Weights of a small mixture-of-experts language model, trained from scratch on English Wikipedia: 416 GELU neurons an expert.
Below are experts of layer 5 (counted from 0) of a mixture-of-experts language model. Rows are named up (a neuron's input weights, with its number), down (a neuron's output weights, with its number) and show model dimensions 0-95. Each number is 500 + 25 x the weight over its row's rms, rounded and kept within 0 to 999. Numbers have three digits each.
Before each expert's rows: "comes after" lists some tokens at least twice as common just before its tokens as in all text. This comes from a sample of Wikipedia text that the model never trained on. Tokens count by the router's weight.

# expert 0
comes after: " |", "1", " |  |", ",", "==", " =="
up0:470496493506546510523524496492516493535504473509483491484530486514505483515510520512514551522511508462492456566497527470508484489502453535484505505504497496515492487537482518502472545494486471494482523482524488450481448509513512471495479478515450492524447527525482497533477474551566465519
down0:565487505520508495545518532555527506470491511468526543524510517536487528507530499547493505497499476501480469453489495506483531461465474506506524451463445448482520464500536541524471516447521509478497492484492499482488459480445465522521519481508465514458454496515544517497478526501490479495
up1:499489513475466458519491506513507515496481463518539493482488512511470502480525534529497501496497522505532516514499546528488477535506537479520495513471513501500501475507500545458491539517530525465534460475507492455513515482431489524497490503471558491499498506496515500527489537528443497500
down1:519458457495502495520538535450512541491527497499531499472546505458516517469486560534483532485477498504472466478509497484470489479504524457474543493541513496509543481503515488527475477487530488496452491515553478492485509530471495464543493478488489509498476495516492495466492490456476486468
up2:453492541386531487535506487495509512523502491490528501516515521572487482505500547552522545511507507497518520530451484485480552470510487517488506421518489498449509469490488530466476508483500500456501489492498509468525493509552506499467517487505515485491480477497490514497496474477537508481
down2:514483499516499516508481487485512507495497529487477525490475477523478513520506502539528512507550498486478447461505467487545480478507525502507477486496505480501485473477486541466454501490515506515518488448500543507515506505482455496511516485490474449459495525592498532518517508489509526501

# expert 15
comes after: ".", "2", "\n\n", ").", "s.", "\"."
up0:475499505515505505439551480523491483500456512495490500471532513499466492469479494514472452461529526501505508466503526466485500524482516466472472513512495532506481480466452496498524505506495533509483506506504507510564452484544504522482489502497488467519478510467506456499498508540463518474
down0:483485475540496466461495506532491474530479525503469478506534491501472456498516489531489460480502480511500538478458515526472509559473529490509496562514495486487514497487452504524499475494478511509485507493517485517545448474484509557474506530512523473486480486445496519511550501497466520498
up1:451499540502485520519524573524525525490517469467522480491533454485506474514494511479497476499488512498500532509499472482450467492530516446474468491486422490481504503475483500549509470503506500471510498465518535511507501493505458494510440509488515516482445521536502481475530483492527546507
down1:508507470487476501489508531475550502512518520507505514499487505494524508507525535499486510539458514479468479540533465497498519478500526534515475528500501525497513500543541521541516506477513487512466492474515487519529515495502491506506517543511503484481470477511495484466511420544482481474
up2:464470504475503476521463489525480529451463479467489485489517476497491517431494487521499536480496478505494519498510495466511507511484468497464488495495517525525499456498520492505459539463522522428581506522475543524495517528502577490498508508521514482503530540518485510539481482493474492552
down2:521518504495491499474535479493503477479478495512476533478491525504492476454464506516469504511471511485510518447490486523531535512505498528499435497454543480503513511462501529482482493561494504542519507530538528483494493471486509534521521498549499508493512501502464520521501522502554510490

# expert 9
comes after: "1", ".", "2", ",", " ", " | "
up0:511514540464525482503512521490461497487487485428544482466505488498485497535499518520505513479485521521486557501530532510512522509514508492488479476482507505514465501538538543527522468532538501520519513502502518480537476548498507496508463485508477484508506496512506456519462461526501518490
down0:488481515514497498520508478476500479530480492492493508478514500500474473484508496487489526506496479541463444477483467510455536521504477525442496538521537497497481511486507463506518514568495506468457469458518469537487548459504451506494540506499495524494493532479516536467506501481488484486
up1:503490471479476464499541487517528535487466520518495502544549492496481509489504479471501496497474479510520515509523463466462494516484458504484509459480516556513467516505476514541503449499510505535516537490493500513499491506531495500466497522511527514540465488517511492473535503448533525489
down1:484506491532496498512513554518459486500468486479451477515486503459494492508488452513474505500511485442448523522459480509537488481486483517508500443462509524504494485489507542537547489531483514521498518471488532471489471477509492474490467519492549512495511503501515465530526501464523515489
up2:478491519496524532481525531509512466492507524512484493495499492506480428492497489483501491529486511463550498501533482515470472483479459500468507482494510476493513532509469537521495486478535495503490544460516526535524474486518526480473513502476504485485527464478471523494509502529524545508
down2:517488510485469468500530489505510501463504473481504487480503464518452484505472533463505518496516494491493524519507478511486532555518482533543508499484479484520460473509578525509503504514503498486496513463455513513514487469469499571493486528524484501525483511527492555473448482519507469501

# expert 17
comes after: "2", "1", "–", ", ", ":", " July "
up0:475478464462466441531531485510481530452505466495559493519495477534500479507459544477485527496522538502484507529502528514494515488477525464512525514475516529494465515496507476490485490485519520514499507472527555559484508491512528466526470517545491484528500502477468526476513498495506532495
down0:506519491491522516536482456514527495480532512485466454520504475455489523485469493512513482481487525496453527512493469463490513501519489501494464503511535537490525513509478525515480500493518505548531516482481491474498541504450523509463506516469499498495473458483474489492495515493485530460
up1:526489498451514491491456479553535518507562517521482511502490508521488510545502437520528503513510504518485498503478512506515459526508505520512507450491510484489488473454543480488472472461519480502529491486502548561475470530491512508512511477476480482526483461527475486568489530521533505513
down1:495455531561511499492532522525491524505466499507533463475476505501501468488542503472485485508484524555494510522526499532483497514487469516520562470461501477484502556530526486510517489485483526508463481527527485491443531477495502500510490498534475486505507500477539441533472492506488494486
up2:541512522513516531509501497500543496491535477484501475466497480512477485537517497481507498505502490480527505494474492531536505498509535494486490480479514497502496499521523507527484483543529513506488500503469502500516522501499552495505509457495492492495505516528477525526495464548494470505
down2:482501487547530495485524472487473480487494511529490494491495487500503484523462506494528481478508459516516514525539506528521481512497488518459523530513497459468534474497497471455528534536512461467526537494534462533509501499513467461514479543516484519537460514485500475502511523489467502466

# expert 30
comes after: " | ", "–", "| ", "- ", "2", "0"
up0:471540482507506480470491480501462560436493521523509472461525475524512531484480518492495533490522527539509512495497485504519494495528522524487486537463501504569456464490551482517485504498507516504508543473489514496526476528509513476473519495501515493511488528486510494507483491468466498541
down0:565522508494484521491505520498515489479483533477506538515499511523525528464518519511507499482522495563489476547532507477496510494525514468457565499498487468500522459463527514510511490507514469503476502502493525561504497459535480539509512506492535507513458505483462489445509475452468539471
up1:538473517504487528490494486494534477474524508464496506516485530520519510519521498490536512498472550486503469507476521525508494520500509521501507473507462492485519477449502562514489449535521520462549532509494470504512482484540489496426476447516497499485529461491494477499480467545512520443
down1:448476558450463480436509476515535519545494518477519477502503520500552549495477510480509500538499521492510469510556460493515472472545502491516528510483512499493469487485512545514514468464491486527495528474523479479510486469486470490496516542512468567485496518507491488489503485520509519497
up2:472493545444518499490536524506488516465534489497479514555520507483557485512492460499502525499490480526491508503449497447470475538478493489480511493511506500475494479551509525512487522447468559500508511506538504494464458522517514490470518514478522505515530510491463486480489515520526492488
down2:529485506482547513522495517507502538510509485519480518496492488478465522549486504477502473509516507478497475496503471489500477497506461498523522508496527469452523527490539490477491480505466510511478514485510492449519506548473520537479479524510556482480509525517506520494507551480463538521

# expert 26
comes after: " | ", ".", "| ", " (", " ", ":"
up0:516513469496521521473499502522520502517557510485476497490509470483494501481506475539504486521519508532509507495454504446467461501516481474476488492494494534507461512497481511448525509465505566509498497491505523476563498486555533498447542525502494531490430520492470494509532433491447462506
down0:533511528510465458472528530513492495468514497477493456500524486499510509479481518473516479503478476492496520512494491472512490476509546495457481513479532504486469504504516537474491511503496476461494492538495499480538494499533510505530505512522521483493515463508517477471518498490521482458
up1:468480527440499481533497504479537503527493500476536500511488478530516489469492546508550469478516487472516540509498514504524490466519528487522542478506510495524535511520500529464478491484504522492521522511490548476498514517475527465547519504502498473477490519479466510486487511540523510525
down1:499470461472490444511523503517482494543498554476480510482527523468523496492469523514493483459536493482493485481499485525474505480530493495457510490490491514515459519512532485481523550487541511484516485511492502509504471461518511492471483520525550507530459499483560479502489519507550534507
up2:546463516511486490490517454522470490542481467496508498515482479549479476540492472541529500530522501513495507503494482508431487466476489463485567508530495506511516485471479491491513533510474476522475483483496476490532514503528529517503523498550524514521491435504469463520456468531479506496
down2:514469462509499497517526424492504548478528536522491526510448489443461468527533536535483505492511518501470497500493495529508532466554552480514469494509464450503475452512481504489468485470494503495516461481531462498488512497488492478495498435496504549484478508546477541564525488504503495520

# expert 13
comes after: " | ", "0", " |", "; ", "3", "–"
up0:461511511488519521451466480510480529519448475514434435497495486494486506526457519476516501518502506546514463496513542508501499502509454486435550493500507486542502478495482469522449503530549482491485492521501480548501468501481518492486483540534510509571504486538479501485510501518466485498
down0:465512487541476477550433522498517475503527531484545505493480465532449521485500520532497479540512478518466480456489419514519516502527527485528467455495515480446514509502483470481518536511468464487491533483528517549495482485522483491481519517563495466482545461534528487485468498486472459480
up1:502486497510488516499491503531476497483511499433465497456515488546470462510503517514524492485532526486530478516509530526541514527513521516493504508516499492560510506512518530503514509465532508476499482500492485473524442457554503518508465509515503517509514467518472543533489486515538509504
down1:519465460544513494472493551484522514503487503498472485461530480460493460471517495459553496497462520539461497483506472469491491467523473502498536510486493495458453488495504498529477529504529468552438562516503528515526471521501521488529516488511517464454487480561498460509513477496511450484
up2:547530467503464480512497533476452508455529531512522497494483497533500476500492491517510458456509505533491550477526529515522507517491459502489462441493495514475493493491511490501535484445484544514530546542487515539542518516498469480474474526537485505519488517483532441501519513503537497527
down2:488470496492481509514506502507484483441499500507499447518540535511466516488522508529482503487491501485510509526492459508480527513497502479556530487509490463498473544553518520449483484510534473522501543506517540501455486523515507485525498494475486464506496518547466546467511500559479529477

# expert 14
comes after: "\n", "\n\n", " |", " |  | ", " | — | —", ";"
up0:555496511487469512506477531513482489493533488508523511519482469526444502501487523515476473491491492509449484533511504497531510532509525502495498517500495477548507543496502513499451507481491482481486464475512500493493439529512525498506548506545492527505551531494433496489529470504480553497
down0:534445446500477504476471489494516519501506542485479534520500517472500493494514462447475505532498477518518510507539515465515505501478486501468513505503512545461530549522539528518470480515470474486472490525481423534469476449458541488485529476518469456521522502497477436532521487490501499470
up1:487515491518494519500510450503560500518520510507500463520514485496480501502449466536524519554495511493465480523470514513446483550521498510498515543531481547528481513501412497488469511500505535457481467467531530501515468499519474487507506457521514479502507459473480517529517491529557511516
down1:527512481521493519510514467503455514512454505435498473476499495455530479538540506478488501558513491525439529518478536495496470467472516499474482483525550496509472525514472514485463479487538461475508472526479529462479513501485487498532482499473504475500490500526494486464499509534525511490
up2:466474523435517500528481458495528524537506530456519529459499476532534451502466525496540503521534531471492464490478524491518513460485489503524472536496493476521527467521545516516477516474566496484528493507518551542546515488501521496488483483525472509502500511454485480516513475501518499506
down2:497534499471509536555515497573477496493543501518508534515475490519475503501503486507515475498514468504503492460468511489488511511478457526522524473444524504458488536468487487523515484480488522471533490506494498496470518502503521480557485517471455467472553492463499478527488455455498501506